From a checkpoint of a small mixture-of-experts model trained on Wikipedia.
Size: 14 layers, width 224, vocabulary 9898, 43.2M parameters.
Experts: 32 SwiGLU neurons an expert, a softmax router, a shared expert of 64 neurons.
Below are experts of layer 5 (counted from 0) of a mixture-of-experts language model. Rows are named router (the router's row for the expert), down (a neuron's output weights, with its number) and show model dimensions 112-223. Each number is 500 + 40 x the weight over its row's rms, rounded and kept within 0 to 999. Numbers have three digits each.
Before each expert's rows: "comes before" lists some tokens at least twice as common just after its tokens as in all text. This comes from a sample of Wikipedia text that the model never trained on. Tokens count by the router's weight.

# expert 94
comes before: " |", "|", " Carolina", "00", "vert", "5%"
router:537463461555457442437450559446551470457458459552534537448452523501560538449451531534548479536528478473537529456480555535549451445543505457544532467536444559525472489480540442458454464520552466534539470512466548507469478539454454440529555544454553549545484475539509447539572468481496554454522542447524457453540542483520551435526444540547
down0:461430449544526504462580487529510545477525530507490593542535550513550521507478597497481528491458530464491473607458523525528480503519541437473550517501481606459446425505542501586507522527470501438522539440471532497541459533425486532457558516529502514574491553499505496496436498499456468518476479442529495519516542489464497541494483518456
down1:518553500549508490527502513525462490475526475505544414519500485439558503477460498515437484554531503478493558445476502462394549565537505485504530467542505477461521405448405447472573522442500498489486569569491539517466542568484499480491529470544445543494521519500449518529563496470533477495453580501499483548497484569431561492575591448572
down2:508477510474502420531527516501513531461482533506461536467505541543459431460558583514505550453457511544538475493580528515491488466462557485527507449515513466493507496522563434469494457391596501494461490503452587513466539520557514523448469577462435508501486522490471523437491448522564467529480493475524469479494533505507500484524460495502
down3:480475487468479482443458531459524483537447485567470499512593500468547498450556552481523492437475518526479505510444483489485521423468526506508510551524461536506425528488418439440566531523455566456528474497438526540549551448497497508484483442593502553489502490467508524533477478515538492538534531509497533516563449418444500566495450484390
down4:422439507460524459464477509494467502455484536540502538483485505477526519506549496531509504494507542545483522532538494512520493469492519492443543555539484423465546485509478520533519505515498522543427433467445509538442438551447564553520506639454527465487568520497592519543472466529482548525504557474498510546448470534516508585470498437513
down5:500468539538462561501624476538502604521560519471513482452475488535485444536473438528452508465444486485515454421498489470473553452488461494507482484513442434540582495491473515488540495474438536501483547535489544487508506465498552543484542473538488470538448561563531538451525516533426466511568467533471474515498490475603541543517496412549
down6:466453456498469461569502501480515526424459499527462462462530503517440502509486432499508490468486507469563516547543504481432512555494458494487566513531471488482485448486418516559516505546489573445522440588497455498517478492522459492503441432512461451465455565442540466524496511497559555464487459536626568500529427517475514465437519482509
down7:492535518559484521497559480536449477482517502436448578433468415532498474506508452596556511523464527481540474465379540456483438462504561476375513502523539493483567487465573535526485479521495517437545472467535556483472506519500557513511502515489508514527529568535583475599453481543489554509486472488451361497502529434451496505524488456453
down8:542537597497486452558463493542516592453553498491519469531543489550447540453565495452508475489453497532468514583453485532467499449469519497521528548504535477469492516538511521503514516486517501456506525489585535485507500382463472567500514490514472508534533599535512445540449483441522473464476525473519485480478558505463479514487467391449
down9:575499529483466471516448518512511447483517444512505517519491512492538496518487539548499495521397528428538527464491481477532521463475488453472468552492590505505518505505483435452396479488441572483485481504472521442473472517528561508487473532613461498569464425528490488488435469449455543494529555503525512544482487467492550534481497561531
down10:479510534455532477526505532487478571533471497461517496523451482455503559494406500484514530516428476514500522452530470465536542474492528515562471520509500528520512468564473496524503511471481501465468463527545492575497498499533513463474418478517483460487506484466598456507526493403544493463538527509481526498516518497556505467581428507450
down11:490437456537425411539478541497514482518469503528502491499497563462410426569449504503519516609489521456604494503496456482448509425491473561477515472469458510471469460438517442496521490476506474493498526522443544456466545512519541493554501512473443462530436485510496476557547545456566448499534530548545542516493519440515496458595493447523
down12:446495522469489459429506466512556481433548572540468460454528448456452387437445507479532542471489493520510486539524525442450436525534548504535504447508524455568526491517476511459478431440475491518476509545477444426512499485447477472478497447540490539536516496588449524480461509533550486514493541477481486547507523461550510481474515496512
down13:571526358525499578536515516514515503494545582511543483462493458538476531541489528491511509438469501514443523526564513585532521465448501474492519511457518562478559524532576463546484471499497486533479493442515542510505451497508506606434443432489614423524552453562506446439435491505457514461461567496538508504569544527528529568496473500533
down14:546502514503522430511423536543492422490490516484482439487542425478544503537509503510481498475471463546477458462545483474570536516551498503521479513508479542501463474443469507405546466495468523513517512496482471475565547440467454528482510518503523538491458484429455485583547507491543485557560544491424544439464550533473462512408520549546
down15:490541551497494474436508524585487519516472484501485497457561563517414496467515438462534536522515466513524540429573512443493581500473510590481462527509398414475581438511454468468588497442490461433475505500515472496498532519522509480482505496479521442517492421477497480516538496519503482462535506582508482511469456565527440427518592404496
down16:469526504444496536453511488484535496490510522519512493511479472514439481513492469388486520472475508517526554534430582518556508510498491482469515526508509597529510527463556518502550492413518532516517498518501446519480401504528472519526535495465528465445505490470507509542587508480438465479495405468498573518482508471563529405512564470476
down17:469467496475539519458566481445442543495476518473521436467547509513578537432535484493536492509531500546506531476551502418491443524404565482517565493588496474535485532561510511445475461529458548494533556506489514529507502449504455503490469482451550501515522523510479491465504498505520430431486506544450426487479521559480528440510541516478
down18:390558536524459469465520464539542503474559494512465541417524498520470503538510487444525429480525518495532508481441463398609509460496485468416455523507464451473493477440483513478515485509442494459539550498523516424492521455432509471465505510514462498515467515498487462440561529517479482473460482499477432506443452491495542486572511401473
down19:479437487550515460580442508467485546494523480544569396515545503514542496438509502517565549480550519484536528599492482478473504511450511427531556429488420540503527504468497480438499531420516499487490446481488498512525504506490505555416510482496605444432518440470472484527469531468465568446507548473494524513440481551573473443415457561499
down20:518591511488501519487528501532576511517594495452503519486478423471505528464506526498454466519532446472569528523450590433489496543548495491521489460441509446499505531492511480482468520487522522404541497502428467464586525465528527525454450516470480469533505513489443471491517461528527472439568492472414522435457458492465522575435472533498
down21:507484488467547533536552570480524479488478488461523490474529535448532596447504531545454490506527411481543478471525490441582605497527481528434480454468454498530474469430429505546503532525488512583465556576522472561479507515543561537421494527434461494467510482517533563516497531563519463485546473581480483499463586486544547464500492558488
down22:537475462533511543517525486530575538478529498450520557509539519427468475574429537466472587548500539509498445480575473462576493517556485490441406526537510489545498467510461500507507530518509514513483556490525453538541470447472493467526500465535526402490535503533389502444493521527530463517568505461474497466529494552492472498535482494593
down23:533525469509446454487495490461544516572483495571485479487496553457545580481513549434494486532484521600526402528438504480554457402463466506501562428481459521511515497526501504462497563475452528462490413556496477480464524539459491484506451481531455462501530551443560496521541479531524493430500492560457458461538582517502485490532401481487
down24:505486463454536496533482472533491548450503447512476504547468480466465575493466472483490460586432558554495539527537508495513508599515507478451510462500467440541497444521506507503508500542608457517500511486388549531494540501508501483484515468570496525484513492506475503539477550450442488473529476533448459444527490535455484538425518450460
down25:409531502573456537577443490434495497466517542485427463475560490491495519472456567488452518455468467519421518543512542469590500477466474500545555476525474558443470476521506400494469463573506500464465502472472499490442476519508564491513497511487514489496546460506547417466502467527611510510491451479538474521493515448494521418569513410511
down26:480537494556490520531474546454508551541481462494490519457515470468478485483489492549554543456466517477569512425467488503445586476503485486512507467483477528452485561506487550517482534495495555429498542518503535462546495477387468439499535442527423479476501549555488585485438440500451478449495490515500522530538489538569501473442439484452
down27:480545552449496417458477547501469527523488490504502497511539543536593483520503527470534505448485398515522542525547539457570486464473409528522457460465500527489507540606450507570463526496534536519476523501493439500469567548487502505562504421437525540586417482466496483524517515431437492447492482457570489517501446506522475524486510442498
down28:476450460533511466502525449489460543540505517519456484432542471453492526400453459550560513422528546499550465533554463426433514513505477508513492456558502481512511504577524535520403513520494577522463508499462536532475500527463555492466496381455491559507502521570468507507560473440482462512493508477561501532516534425550396468526501470499
down29:478509540477577543476493500479535538456463552478506524451529559411483487530487512516478483441503511497551495571531535566507429487488486550469451619539516569524532523484509475456539494522544470504499470480481464594518480464522438506478450440497469468465555508528519506471547528538558518535463509512509531466500514433493502428515478521456
down30:491531511462544546512524534470499499474539508533462437541518493426496474516552515530525516456509533486542485484506494550548488504468498548489478474519475495529503476447474504526501486471463492420532548472522543444480492522464467544537529514428509611516535573481439476560500453467515482546504489498572450515540524439538514460457508476568
down31:499471525474459469442555424538529534463512578553496489486507479501477458461508500516586426550470548526550498521448465462478503459476450579447515526489464479446512465456512484510530552440544492500495522489524540539441465490560534479540464509464507544517471438504483487581501470479449484477530587428450595528530499486456485433502536496509

# expert 112
comes before: "\n", " in", " be", " not", " that", " as"
router:537468469562451462439438550463542475459459448544533546443452514504556554470466545555528460541554478465547526454489560538534456453563530461549488440521449534510518476485538451441481478534546448531526476530463546493469482543449460441529538541464532543535458458547492460597569474468534544451504548446510459454550521520529540443514478528548
down0:405515521490538452516498557597493518489516476514548522510537526474524504573500524496458554484487463483492491537524513501515496496581548511464504465508422515543557533527538533590581527530459495492540564459488518455517582561533444536505498491521453539502490493470493539488467494533477441492519485553523509472531404494485514511484546477504
down1:504541493488496455617519479510522571528494506487525541469538480443546443491487514516544463431512586531496498532516512526518555557500532522436451462475472477512543489467495497427576527485500475506509493466460450523475528493556461415523552464550561500531484543455501510491500497533536503428482484505565534512556502502421416509451523517494
down2:371525513477472460518509528579542475507518495508488442471561518493537519504550487468506461519508493460520483564511498456588517594448515501555538528484539455522487477569571517453502421510574482529504505531567484552505458443527535488462526487474516456474534519496534462583437489517515494487519481502581370604523530598436587443441481522537
down3:553469527499487469522476500512432452490542494513459516533525525540447402443458534468514478500577544511539472564541531509465444466619515513487515435485496522476531527516487494545482506459524516508518485431477481490466483547461493550531483463466490529557530525534512505453396442545526524496541528456448535495445467535553483508544553519489
down4:437467433425504489498458437472520476526472474497451439487492466461537491483457510533395564563537532473484497489552504548494443578489435454459509495468477476544476480469513566505487543489411470511505453553484444494554491522514511489452459576547385479518525526463589491585546520608491452436580488518503520503465480534468517529481505510517
down5:571435443563496473501515576478425481527507541586434528461441543509466480516552475380511478524453504462501456492536517500476450526461513442507443534592463461486509459465522538479489514450428499500538530546518478516441491514483512446488515558490496584432583454552471478485504583457479512441525528466445459514502577460517521597526506459558
down6:528505575492584527488507488554551481541510413505515504566610531513480510526456523461436477437505508589537466507465487457416490445526520452557531522522497462479456507509512555467480531526506514504437588536564598438589564521539450550539486553466517531432451487452564555532439549490481504486515498555465428463469482479531501518554486458458
down7:483469498412495495543516498538532560490537589482495531480588503497480514521469458521556513487448448475595489495546456493482422451468453504468524514476448514489472463517511437498534581448553468479479527550514499535474521526546464538469513452441448505483523486522456447469539482490539608455496532439541460473510462417425520451499515511475
down8:446474487480467515517575546540561510506494511472450456476539599500494533552517531536546527521509480437547541525521515573466502469528449498520545500517469434451458448487497532538470457521402481501547451496499474511490458500524476499508488486423469565484464488488435545498432428492428513558552520483512512580517489479508480479528408507449
down9:419432463484524526485500519472455399479453473445490504476489512511534491512475511550561489472527469471543475608539481483460524530530442520449490549492497500516534509574461472480462493547455474520481463458560531454552451502494464494463532381509489490518473486442498548546480593479535484473476537449446515483490456468461539463522516503474
down10:457452538542561497494488501507443420529426453488527540534481538454445485428488563481513604577454546485504450507494520513516507500514511452533446500517553554475588468480504472459456508457609520572471403503505509504597506497503439520488491419520487509454565576485535507523533518466455599502522518446464468407503543580480579471467458546463
down11:505447433556505517502390457521541464535471551532517451430451522555499496493456539509461502488508520452485478495435490509509489444495465614509498533518497472512523524492529513506450518551548523444501539543528531507546613420464516458532493538483477541547563475488529518529530488470487503579537458560443500567443508465482585566488524511519
down12:563467507491491572565535534444553515510503480499463492507432567517533514518536528526422528493477552527577502522596509439574507526462512557485498532541507542502499554507490493493522507542463478505495467537542559605461512483587488458526443515483465423483531450525548408479501501489464440487532462491435497472522510442549506492507436485472
down13:526473489433485481496506471481587503488470478590474527506499498492522531412492545487537450526518509453507531577554527453419492508539533567538551582451588554457535490447523473435484509556547527403555478569481475479466542508532485514549471485560537562490557467485529564514476486554521491510466524478541475564415507397442436554586504544501
down14:502414502479476544497461430515470499486448493481498511504500447553482518499548494553562476540464436550583529500486472551535510500554611485493418431483536562515544495482417500465516478504481554473471485510480505537614531499441409503559533514494484520487534463495511520492511507486481485515458509430430522507476469508497473541473485451545
down15:504486489565486443459549541563543394537519506473506558486538543481475509495454593404535487503440506502544443495480410473467523515507527476532505571431468446511609515495490505501551561453496485530438520528528476418539482480486441572524546496535510513595452461522416452487492497469459499544544568527431501516501475453472521490510527527495
down16:497468522531521515489462520520493528485476482487521477534515549547457500435510481503514567445537523486541536517456523477472517470562488488494476473469463463484510506492532485571416499470496442465524480508534504550495486541412493537459494426432461551442453485497444529492514463510550474520503445514484549530530484519469568457461443400484
down17:461500483453476493508562440463564431469577527442423448526533548474510500467551515445493456497536525527496577467504431504491537429492508550562480489459498489525574557529452556485513507525518461566487541485453465481504543499614537506528492543514429570518467492513401494465495467439468522499468503470584476502527529505459500482514595566526
down18:452438511476496582425486446483479555498578441423514559502489523533482498515474549458478557464531463495499555487377552510481539513578554507520528517515539480410439449443475474493434522499553508502587451469475424533491533490544477500526472498517492498537495541494494438596524457456528494543490478524466519553500555488474439479440502548459
down19:446445402525421454492460519536557536542433532554476493489514465467509516520514516517461541540449467536511529539487440457538534487491511427446504468485469456518442467521470517636517411583473450521508539520482489523549441510516490482477526498554430510554497463445489485513477546513520483507473496545477455546477499524462573459492525512413
down20:480491492440527533490472461535461486535425511471478457471503446473440446509571538525522476491506500570479520552499514502596524516531445512513429493548563546507535561516525516545557509535548535564439423504451501460464494492464471567542519519523485528488626528578571497446506489539523528555510501517510510511516562528450531451448466537441
down21:538481446449444570506440486564579541526498524534553466467455555449588515456435484520489463470450452488548486525466507547444483468492494418502490450492478460536407514454526559531489498509465450593481493543533540531512513513534531531543552468478562477559424509479495481495455438487450490481485504426515543505494482489588476526488527654520
down22:486520507491518517561481531514523453530477493497531474462450452489527569509466439514472570489538613557449530475492447515510574539480429568505469462468485483475489447481526440504510487542534476563434492530496467518487559437531511571481531602491530502471596506501467453513497478439535397583512555512489502448502472487491462404458496486578
down23:491401528514459522434468526552489541525536521552460464525492513492486464534532487465485429410546454497483499450424476460426481496502460552506463437542455528519549441426664464492478513524494503490484489520547503513519484470504499488484529512510513541542472524465511527480533542536521465541449477514489522504513532505467457538459536449478
down24:471482503430528473577539462594576475459428479512485452467537504488488537439462483534489531515470509452520485513552556525463507463485540414436541523444542524537494478481508481519510491524584600526486485540471521507523527539473457532430535427554497487494477463485511504541477506520492501480515501532483527452497511503491512455506499485503
down25:475458468519506519492588448468489456444495555460501478511475524438491392443466561448488520477467498515507548519519497491485485480515452495510505473494465494576562488487435546475488378490496465525503546495480513534475544562479575465498499420495581520430450454459506455461550434496517584493546457552486570528539548447557487519464448477524
down26:526454475446449509451459562464512488544492477493524454523467509477533498532549433503514505492440449457451472497455492495518509492590522533515485536527500518494410492461533447554490476507556508582495477526468456496474516534492439461537517502578475533497519498519525520516502510521525510468582566509495535481566464503509464421491484413492
down27:539563552458460537489548451533442538581489446503491494489514479484536500467534476500519513549460495586391509450481499482516482528506485556508480459512448479526507461513537510626547509456501471517475451546565490492465487429542462559510512439459546495562518509518512457562451502450514459525504492598543506470497519477383520535560463512510
down28:573518499516452515445525526537516525449457539487556560576517541481545526470455456451433483556438539448491536562543443491538520414493402510471483553526546506597441536478470502527514471542502530459492466533453493516544461540456518490419528479500580487503486527453477493542528510514502493506430481455463476543534489563450477522504480520417
down29:545499474519484488531462540474509501506457502487509552440527523500517556542536473561520441500512542581454446517601518532461491484555532555540467493551548543432558473537463580421440501518520507560574550470475524466534527471555602540482505497534486454468568561485526492491511485525483526547437527494436501534466453476543491549508517452513
down30:491518541512541503571510535502467442490517496442462524503483519458535517507527568533518540458518449469441522490475569460497472451447453506418514424456510543490430511491508438531498496526456484549441460489535465500525444495523479510576472432446520494465507530439443576537538462500518547480512447501432501528517533481496486521481499599503
down31:552492508407427491518498487514518499575498544517457541478513511468471497460464521534521498472494493456502561515501538460497488475476510546390427500525501497572500490569491526410524497609464510482490524530567513501560452512473489451447516491480493523438452520550492482498405459531518474573487493507495463472465514490481515502504418477482

# expert 16
comes before: " |", "\n", "-", "′", "″N", "=="
router:489469455537453459457444538464548471464452448547558531439443513511567554449464546544534476545536455464543539460482552548532463465535501443513550463546462555562488467482540462414467452499545466523536469505467550535466468551439449437509549528469546546540459476541502458537568475478473541458509540452511452456556548517527545444555454526552
down0:495491531472487523533450488407513419494500535493505501485500539508491554461509486444545465546479558491472494413455435535477540517510466551489510535536476550563540437473483494437543421592499437482502456480517448498493420465476538500455497511396480468486430469521405457547539423586482479527507472542495518592520515505531485456488538512520
down1:488499471465441491516495490501401577611521461507495629518472474464484474497509466502585458476519463481489521475419498459504407546547527527540469500416481476533499533486390469461543526522438530491527482489498533537526452526557445553507515491469520535444463464492482522487528443526523528521531482517576492551524431558519508468548492495472
down2:546490495455498465490525551469472525513532529473461514487521495511549470490512507442574458476414450551499392484566562516523496498573512468528497424469441454465487457498484518502552530478524493529510428544532533468498465493479512458442456504511595483486514466578546492453464452468465558426506596464477488497556553441502480396499462532543
down3:504518538547512542527432487541522478545526551499411465569490480482478450486490498500592501481467458464465504604547505572437542484482470515509448572496581494467544428489500474510538487494486473528434472524550489503499488490528512409563590460403473457412501498504503438547553512505462471451555488465530526440524458496452470478503510563571
down4:510507505569476526524555520419493573487539523569551589520546537504552495518569453524522421509572494456529492449506411442531440479451541523435516545459464545503570542481488462466484532442528469539448482586499522499490478510479561447490583467482484556481481510465553490498526526501532492456497513521440522502526434484487499504562493561547
down5:516396476514593480532494476553417479485594560443546514501532495495507485453539567477526568509477473510533538499472542406499438535510423508505422514525433513489463444562469550461559438463536490458581457429476415462494425473503517470441504479529552471514478507439481503481468487475573543482539507543479538436432466461592531445531537561483
down6:497525513495547508438529468449512476450518444430490483442467515526531573522537491473532466502548459486571537508524444550609471500539431498584527496585464558569489462517549504519463600555549487499507531538521533421477553543586519494443509458470456497546527564452511448507468520525491481531481500492491503510493486581479461429510482391513
down7:496473511463535450516518466541519564576436509474454506481497433450482526455509492548501517489440522421475467453424543494443475488496473424560543548517477506458501455572480495469466498495501474402536573472642478490493504512468548558522458516533610546497468439473506550481519470530450453483485520550486508531516504489480480479470544477521
down8:516478528519504519524479498457560440472494474508592501505544546499512480487417489517487513452500496525521486519443529564483460504464444499470518577492532559442497432635462536465498503474449464541470492485507474476449443534572517472505478434492527541446527529466482483483536536486513524516458448353525509513445502490495539558507543413484
down9:498470510507513509500500507521491537474553504530482442490507457561494437522432498533523517570427516418435430481452465509605596529461538454501447503455517460535488452434525476559541478510516494500536516485535564499449561536526510517522517535493481405520473489521528587494484500523483522511472489497490543513571467501406534416461551592468
down10:418411456539501495482439516469472418466498508534514456529512522527475461507465625532458481532578544493568530556504443458529495521420551442488501400530509492485547554453455484470516566463507513544470526445602486495511501524493556559462461435540486535473463480449536513514563451507501484541543510533531464539506479497549488495496498432469
down11:479559481481519520579484453593518560511568557480461533488514524553481574461526572468475497460551494495507458517549433491506521504530496499493555467530530533555510468567504554529607467493510523518550483463537589542535462417518465482453501473520477502492497575556447492544446516488442436487470534519537405515503565508436574548464487515489
down12:471509493436536529470402497558458489540518459453460483476494528510471522450557520505516499516474488501454480548524416431568502461455517509501550543513503539495509525532481490533484531465460524471485557483484443556528529568546461512498498468476564433513494503451465480530496507595557560531473541545460468474456472503516483545454498510551
down13:431489573541425519527467458494510515492450430483469558448472390511467464510511599534478497529444467543540473553493478499584539500520366472512488506479501460433528398437550558487477484535461487466512531444551502463480415484487502491472537550449463482504540490454536471524492568532486498505470465520517454488554485445477562527555504526489
down14:511496517483483497474497548507549457552510510473497532468561454575462504516410499573509474521551496460548491533492495503461516505445460484508534530517499520532497538487513433528557495461551485445511515527580482532439525472536537509490509398544534464424503491463487529534540526515429521488545456414519527502554485609574497552535444470576
down15:489548553568481524524498518515492517494518537458538492428465462506464559535434538446485440495475422575498537448551417468524420523571544545525477508514448452534480551489469522512448497495492541491444536453445465463620584507550496554504560512534566422566496494487534557536492494426504461506558482477472490541495494511489463525564506436497
down16:516493503457521442475519452551461533506394483547495488487475531502470563482541554496514492475481483434503506600509437557515442507519483525525458381554513527468552478476465415567468516463485549522582502509463529475404443532572548511481343506472501505504503570469529491523500442443514539539488505502512527458485495456484568476464518489498
down17:514433496440420545533513475480570421454515502527526469479579486526523458516516530416508502562461497486533490514477585542446486503513529530408489526597435505516472544470488587469476487453525464514479538437519516477536508485545527496484511507594536477414524438548520447511515546516469473536496541536424560537522504403523450481532485554464
down18:477486462491445567465478515452531515533537471515519458490465442417439440519533505573501476463479601555508527546579500475505520444524486534491533499432412489479532491471488558481495485471508481502467492483546526473496539558482469502484498453575525500497472504492470578482499545474488424465471579546547491472463487592477486430549534508494
down19:499508543459511468520493442396428492502422429502501459431469464582451486514546508492461532514505462498482524461531534498563497484534494449500497489517504511495441451442486448565474532492497497545511460512580548426465479463493507527510456533548466425471551483448509543497461465525505502470525492585556452492443486516509539457440481511403
down20:485542468476533370452457491484498392550506547519498488519507502485504547541498439534520503448500436534534558522472484529554470554459422498441473485407486481481447488433490571527526473466554485457517475484573508493551589482512481519511458457455560459480447456473498467443488504539527537516507512477564480522502463540535447515578478559474
down21:535474499482518470478466482501453516514478472465532590510554514528525531505521476534452482468573422522549434575472505467529499537478437522460470497488514479438515542473477517475569459493475539447583516486439478452522544467477514483496518547565446526522473510554446496530459549551484483492486549554491480497426444552398443454493575463521
down22:528487485497547482541556428478563605539530478393557433492450515536535517515495486576546494482446463428473510508513566474476485508521530511457560529557527538463517495478493483472536449486506452480514556462472446521515512563465495460460486424471604445539526509549472488542466502535441468489503453522444529455458483591532498509455473389517
down23:522449470448517497480506527486471515549500538519472580482514443520466440475441507447457499511470565531567499497473463591469456495563541544504519505468494525471507480531428518554477557474513496573460528470545436572497538561442474462543526503410481524519433456548499548521466493534498498511542596571529482561448459509504559466471528504402
down24:483532463493496500504451441523459445563494550523472455531556489463437458422477508552562446443450535494545483434512520473568548530530477560462495515565530543542600482488524567440482511554479490520515470499498548543575502476524469471481441442514482427527447494485538523440530593526538517526515513480541477473590513505479506517532533557547
down25:574411543537584456451486484456468481475581562533532464518551484405503510518479519475476464504457433489513533530441457479501457502536430462480470514496462493483459453487521486540521497456468451493514456510493552526559507445477441449535465530524428417405495466448478474416525465480513479467479562522420527553478499428518514480470437522495
down26:482534509498474479433443442577466488513508428415507487488444501537489482506553509540483519551492520513592529478517480563505543464512463526491481405510495478557483526488487439504484579504576440471478517377489502544522576476508453440431485483521499546516526478594478563485502506452461472494477509474425473533542541506524554510555406400536
down27:497546553481486535475491596395557530551503521480494540500424456558494488476540550440530506514456502524519523512464521512544454493443511510543530507493511485467532542506489430529533530447490448510473464531497478507491502490518445486477485518502568519534483557507507443504443562534530479502460479485473600593480460453462502510506523459497
down28:504491543464527458461490532445502483552555552515563534494464501542507464468469485510549499533435487469462500527466564527446544491454513463413511492466535464477508542547422535519494505491553427526486508538564516561554493545514448564505559493557494475436459550579440492516515573529508560467499538408517534508553533507521497521535510496538
down29:548462508528469489486453531471477473419410497585501438504551494479476464458472448457492489454528498402489500466523453542498519528515483468583603466526571535541449502542554468439471501475454496523545479511460535507514452490507581564557531471422446566492579504390469452440553499458513505449475480478492517436475473571486476495521526536541
down30:577502494445529568493511470544505471536466493521456535517519477528484543540515491462480451493473491519465451513432510517502481416540511461481437531538545511470476517505450473470510479471517528582480503451472525461550438441532461397496504540546485463454510508522469513514563606599437537498396552506435487547442459440482478512526465456492
down31:488533442461473522458498499525431537476506506422531460524519492517516472528542560452596566489614551510550498582492611460451549526472456493500523507564513392469560541503503534492486489431484498539499456456525511509518487496478540501504460514466493488419479542568513501464498492472502428506479488540449489495546448495472502567462530449470